Weights of a small mixture-of-experts language model, trained from scratch on English Wikipedia: 62.1M parameters, 8 picks a token.
Below are experts of layer 9 (counted from 0) of a mixture-of-experts language model. Rows are named router (the router's row for the expert), gate (a neuron's input weights, with its number), up (a neuron's input weights, with its number), down (a neuron's output weights, with its number) and show model dimensions 0-191. Each number is 50 + 15 x the weight over its row's rms, rounded and kept within 0 to 99.
Before each expert's rows: "mostly gets" lists some tokens that are sent to it at least half of the time; "comes before" lists some tokens at least twice as common just after its tokens as in all text. This comes from a sample of Wikipedia text that the model never trained on. Tokens count by the router's weight.

# expert 247
mostly gets: "andidate | Votes |", " Player |", "Senior career*", " chronology", ", who", " | Pld"
comes before: "\n", " was", " | ", "\n\n", " had", " "
router:67 48 38 60 47 54 44 56 31 22 32 63 66 52 51 58 54 39 34 53 42 84 37 45 52 13 43 54 44 34 52 40 65 60 52 60 45 35 52 56 65 63 52 62 19 34 24 46 60 57 37 73 33 53 43 47 42 61 69 74 68 65 52 37 34 38 64 53 36 51 48 58 27 71 73 57 73 63 71 73 67 59 73 56 78 55 44 61 25 61 56 30 58 59 41 61 28 39 56 59 44 68 63 68 49 81 25 44 52 33 73 42 37 35 31 50 42 60 36 60 83 64 45 52 60 22 53 29 29 46 31 38 41 46 54 69 55 67 14 47 46 52 22 38 45 58 46 59 57 41 53 50 65 47 30 21 29 68 60 30 53 66 60 70 12 75 39 33 29 53 64 22 59 36 61 64 49 37 48 33 54 37 54 58 37 37 30 49 58 41 25 23
gate22:71 57 44 58 41 57 58 48 66 47 36 60 54 52 61 60 61 71 44 34 43 74 47 46 36 45 68 53 53 55 34 73 49 64 54 50 32 44 58 46 32 48 55 60 61 37 04 47 58 22 39 64 30 57 58 61 44 54 60 50 67 57 90 45 37 82 55 47 20 65 52 41 21 35 33 62 77 37 42 36 39 53 65 51 69 44 58 22 66 63 65 24 45 34 53 50 39 54 64 55 43 46 57 70 22 88 43 40 69 36 51 45 58 59 55 47 36 19 21 42 69 58 10 27 19 43 57 55 27 57 60 52 42 61 46 80 72 60 68 46 59 57 43 66 71 13 41 44 54 51 35 46 79 65 36 34 47 45 32 53 40 35 57 45 49 52 25 60 22 44 57 41 35 41 60 61 58 34 57 72 36 47 72 68 47 30 61 45 44 57 21 51
up22:42 55 66 50 21 40 35 54 66 64 65 44 37 86 28 51 31 35 47 43 57 18 50 43 80 75 42 59 51 52 57 38 81 61 58 37 48 63 41 59 68 37 65 33 41 68 49 40 40 41 61 70 58 41 63 31 59 55 43 52 38 41 19 47 63 40 69 45 55 47 34 48 50 24 58 50 52 76 50 69 45 48 37 30 36 56 26 41 49 51 55 69 43 54 68 12 69 51 79 61 52 42 27 26 20 35 26 72 56 43 62 75 43 47 57 43 66 37 85 76 52 38 73 65 53 36 46 53 56 59 65 55 58 27 55 46 42 57 52 53 49 44 88 32 42 54 53 48 21 57 36 92 47 58 37 43 55 69 16 47 32 58 08 47 36 47 43 52 81 34 63 49 38 50 47 52 65 54 54 46 44 31 56 62 53 38 33 63 65 61 46 73
down22:59 51 27 63 31 43 62 60 30 59 36 39 47 24 46 41 67 33 48 42 65 82 25 52 73 54 78 57 50 13 59 55 43 39 48 43 63 57 74 41 60 55 42 69 43 35 56 49 58 70 63 59 39 17 31 43 67 49 25 50 75 43 58 51 37 24 24 54 35 80 51 44 36 50 65 17 48 58 71 59 55 54 41 75 50 65 53 51 65 48 50 42 37 38 11 57 47 27 59 66 35 25 59 46 56 79 66 51 50 47 85 49 55 61 55 62 47 54 46 68 53 50 63 52 52 33 61 63 61 27 57 80 46 68 70 36 55 49 62 21 34 50 70 32 36 54 52 43 29 67 43 61 76 71 57 51 46 77 70 67 49 36 31 47 60 49 33 52 60 58 53 49 45 32 65 26 53 45 40 39 70 52 54 70 27 56 92 54 61 57 34 18

# expert 69
mostly gets: "|---|---|---|---", " ·", " JP", " Racing", " Chevrolet", " Stadium"
comes before: "| ", "|", " |", " | ", "| L", "| M"
router:50 52 44 47 55 65 45 35 42 56 49 67 62 57 67 56 55 47 43 37 44 56 48 21 35 38 45 33 59 19 70 53 59 48 71 53 31 35 56 31 54 77 84 51 44 51 40 44 87 54 45 62 58 61 59 33 29 49 49 31 61 51 79 71 39 64 45 70 41 91 35 47 45 37 74 39 71 39 60 37 84 64 65 66 67 61 50 54 42 42 64 44 52 76 63 78 54 67 48 62 39 76 55 51 40 92 63 34 19 27 56 36 26 64 52 51 45 36 55 61 57 76 53 48 71 77 27 40 43 55 27 56 57 50 57 77 25 68 48 38 54 51 32 42 54 60 43 56 47 49 63 31 70 70 37 46 37 43 30 49 71 64 63 56 29 51 38 32 41 66 67 47 36 63 52 38 69 13 43 20 42 39 52 71 43 60 42 57 25 38 68 36
gate0:50 57 41 43 36 24 49 70 45 71 46 45 70 61 57 24 38 69 66 46 66 47 65 34 47 54 58 38 68 36 34 29 49 58 62 53 46 39 39 54 55 51 48 39 55 41 23 64 63 83 43 77 50 72 63 67 40 46 33 58 38 72 40 39 37 37 41 54 60 51 68 40 74 56 59 21 28 30 65 57 52 55 39 45 48 59 36 62 27 46 58 52 65 21 69 50 53 64 27 44 20 51 49 40 00 51 11 76 32 43 35 49 30 56 20 48 52 30 46 69 42 61 57 60 50 64 38 80 62 32 63 56 62 72 55 65 54 56 45 37 34 51 34 49 44 48 56 66 21 65 56 40 86 58 57 64 30 31 54 54 40 49 47 45 58 65 27 89 59 62 46 59 26 49 44 36 77 34 50 45 67 33 68 54 38 45 48 37 66 25 54 75
up0:43 00 46 44 57 44 56 55 66 72 42 56 50 65 66 67 49 26 33 48 56 34 74 47 65 49 50 84 76 45 62 48 61 32 47 56 64 27 66 36 44 63 50 35 47 41 78 19 48 64 70 75 60 50 29 47 82 19 31 48 44 43 36 45 42 44 52 70 36 30 47 61 21 55 67 48 50 52 48 63 35 31 42 32 53 52 34 59 77 50 59 49 45 38 23 41 48 63 47 75 42 50 62 30 42 66 55 42 30 76 48 48 42 61 51 46 52 63 49 35 44 37 62 26 57 67 38 81 58 98 57 66 32 54 68 30 43 74 49 34 50 48 41 50 26 40 40 65 27 43 34 43 49 55 63 45 30 43 64 43 19 49 48 41 41 42 44 60 55 42 23 56 31 58 59 42 69 54 30 46 80 64 22 42 38 80 64 27 45 47 36 34
down0:19 36 44 38 35 40 50 60 76 43 58 30 35 36 36 65 32 41 38 24 34 68 58 44 62 50 45 33 68 44 73 57 88 55 68 57 40 65 75 64 55 60 46 17 43 67 47 54 38 74 40 41 64 73 56 56 64 59 53 38 41 57 24 41 41 47 49 52 42 50 41 34 78 17 42 57 67 39 28 55 61 47 34 58 79 33 50 76 39 40 50 61 55 91 74 61 55 46 37 40 64 26 52 74 40 55 63 66 51 50 36 40 39 61 49 45 61 47 49 29 63 60 29 44 59 55 50 56 44 44 49 55 59 54 44 59 31 63 86 58 49 86 23 54 48 55 57 60 71 38 53 45 69 70 43 56 48 47 17 52 37 53 48 29 75 82 44 33 47 57 54 38 65 47 73 49 65 36 83 38 48 27 53 44 46 43 31 35 57 16 62 80

# expert 180
mostly gets: "\n", "\n\n", " Win | "
comes before: "-", "| ", "|", "- ", "The", "=="
router:41 47 56 69 22 51 35 33 12 19 20 66 56 56 72 65 66 58 47 36 66 65 46 17 68 58 60 46 66 39 52 46 40 69 49 60 40 46 61 33 68 80 63 37 56 79 44 45 59 39 25 76 24 45 77 52 44 66 60 52 38 49 49 49 45 42 40 63 49 60 62 44 56 91 60 46 46 41 54 59 97 75 77 64 77 63 31 76 43 55 48 41 72 63 26 67 31 56 48 70 49 67 46 60 62 65 38 68 43 59 53 37 44 70 41 61 76 41 53 51 58 72 30 60 45 71 43 44 53 69 30 39 52 28 47 49 49 58 28 47 50 75 16 58 46 53 48 70 48 39 49 47 41 40 41 30 21 48 38 46 44 52 54 44 43 55 31 39 23 50 66 51 34 53 66 08 59 50 38 45 61 34 46 48 69 56 31 40 46 53 40 55
gate0:63 27 39 39 58 61 45 59 41 60 39 71 27 46 35 58 25 49 48 60 40 55 59 80 48 45 56 41 41 73 71 61 57 45 68 17 59 45 37 60 42 55 49 15 56 50 60 55 51 90 54 43 58 36 32 65 09 59 33 66 56 47 60 46 52 46 71 55 45 60 50 68 60 64 75 62 46 52 90 61 44 58 34 12 37 33 29 42 47 35 24 44 47 51 50 68 36 24 36 60 61 51 46 63 54 64 37 43 58 55 48 53 51 64 41 55 52 56 39 56 74 42 39 60 44 40 41 22 52 65 27 48 60 25 25 39 15 81 28 58 49 58 68 65 53 63 42 70 78 41 59 41 58 37 55 78 58 25 21 26 43 84 31 64 41 45 27 43 65 36 46 43 40 29 50 47 38 62 31 43 63 56 47 13 50 36 44 47 36 62 59 44
up0:59 52 64 38 56 25 44 20 46 63 55 48 68 30 46 39 54 45 48 64 52 70 37 67 72 41 47 73 39 74 65 39 43 48 14 60 70 49 69 17 35 58 57 68 53 52 70 21 42 55 29 27 76 56 24 51 41 66 66 49 68 61 34 56 53 17 59 32 53 53 39 86 46 63 52 65 32 54 59 20 39 64 52 36 40 44 72 58 39 76 21 74 58 52 44 61 31 68 62 45 50 49 41 46 53 66 44 80 66 66 50 71 54 36 52 51 46 46 49 49 49 41 51 60 46 53 54 55 32 50 45 73 28 65 66 64 52 59 48 63 49 57 41 31 50 57 65 36 44 62 52 00 59 43 34 00 45 60 61 57 48 22 51 32 51 55 33 10 54 53 48 64 35 35 39 41 56 54 69 44 49 58 69 63 65 44 34 52 59 66 26 63
down0:39 61 12 70 43 49 66 56 62 57 70 46 42 37 44 66 54 25 48 38 42 62 56 41 44 56 48 60 54 54 71 53 60 58 89 63 72 39 23 24 31 34 32 52 77 68 24 62 36 49 53 70 07 47 53 35 40 30 34 28 71 40 53 43 57 59 69 37 20 49 47 62 53 29 65 62 37 68 60 59 62 40 26 70 55 34 77 46 55 30 50 42 52 27 42 61 53 52 34 22 49 45 61 69 56 40 57 40 41 33 35 54 62 66 49 63 40 37 52 34 33 58 31 53 46 47 08 46 82 46 49 55 83 46 42 45 66 48 65 78 27 23 68 50 49 67 50 45 45 49 57 59 87 37 70 69 19 39 52 49 58 85 28 62 45 72 49 57 34 52 38 49 56 48 43 47 66 39 55 35 51 34 56 68 33 48 35 56 43 42 47 42

# expert 147
mostly gets: "Scientific classification", "|---|---|---|---|---|---|", "Personal details", "Personal information", "- Kingdom: Animalia", "Area"
comes before: "\n", "==", " =", "\n\n", "===", " =="
router:47 65 56 71 62 84 46 49 00 30 41 64 61 39 57 28 45 43 50 63 34 72 24 48 43 28 49 31 58 49 41 34 50 51 92 64 15 39 69 67 60 55 64 77 37 40 25 35 53 46 39 64 31 44 37 69 39 49 45 46 68 62 59 46 59 70 48 73 31 64 53 57 33 65 46 64 79 61 57 60 68 66 72 67 84 86 58 70 58 68 42 56 56 52 32 35 26 51 53 64 37 82 71 42 50 78 29 51 46 51 59 26 79 56 39 25 48 49 41 72 62 78 38 58 59 52 37 49 51 53 35 55 62 59 54 57 66 72 39 58 41 45 46 47 46 69 53 55 64 49 48 34 27 53 47 24 48 65 52 70 48 57 55 55 37 73 27 53 50 36 64 40 57 50 62 66 53 24 63 39 44 55 54 63 34 50 36 22 43 35 58 39
gate0:75 47 56 66 53 00 51 44 13 59 46 27 82 34 71 29 53 62 64 46 84 52 47 41 59 53 67 60 48 57 43 49 35 62 49 39 25 58 63 54 37 36 23 63 49 33 46 36 43 25 45 64 49 66 73 55 21 41 58 13 51 70 64 49 44 40 37 65 22 46 31 41 48 41 31 39 57 40 32 55 63 29 60 35 50 64 31 48 38 56 49 57 69 34 33 56 24 59 44 61 41 39 51 47 33 47 09 64 25 47 32 70 63 42 76 52 43 50 43 64 48 50 61 52 41 53 34 57 63 31 48 43 40 63 52 59 59 85 76 62 39 46 55 53 52 74 54 81 51 56 45 27 65 37 46 39 40 46 43 68 57 29 29 54 55 74 39 49 48 35 47 67 40 34 52 27 41 45 68 41 40 68 53 85 54 38 31 60 34 31 24 49
up0:54 79 48 36 54 32 44 55 79 54 46 33 63 45 23 28 49 50 23 47 48 34 29 59 61 36 56 62 48 29 28 66 44 58 42 71 47 84 26 57 34 40 42 41 32 35 39 32 48 65 40 50 46 24 31 49 50 47 61 57 46 86 47 42 48 49 58 26 58 64 44 41 40 27 44 72 51 91 41 43 30 60 29 82 50 42 34 64 61 20 52 36 50 51 69 55 41 44 77 57 66 34 43 50 61 42 59 85 55 58 55 32 67 74 42 60 54 48 45 62 42 48 38 67 56 46 64 42 67 29 30 58 53 47 70 59 46 40 38 37 57 60 31 58 35 29 79 46 36 52 57 65 46 37 31 19 63 28 09 64 44 73 32 49 64 38 48 34 68 43 70 46 73 41 46 65 48 41 40 72 39 33 37 76 47 42 57 32 61 42 75 76
down0:51 39 20 52 56 56 23 47 37 40 56 59 41 54 55 52 51 56 23 43 60 50 23 54 31 55 37 54 66 52 40 42 59 49 34 40 37 43 69 54 42 76 45 39 43 41 31 27 60 72 57 42 73 54 55 57 49 62 45 79 48 63 48 70 36 50 31 54 32 29 64 60 00 58 77 65 54 38 52 63 29 67 45 80 53 34 54 31 63 63 55 66 78 61 54 37 49 28 65 71 39 44 29 48 61 27 63 73 34 33 67 40 35 64 47 69 42 72 72 36 61 15 57 68 62 56 78 33 51 33 32 41 71 56 50 32 52 18 33 45 56 00 43 30 56 65 51 52 32 57 50 37 64 28 70 51 43 42 64 52 41 66 50 67 39 40 55 49 51 38 40 75 69 41 39 50 42 48 83 60 53 56 73 39 41 46 51 61 44 41 59 32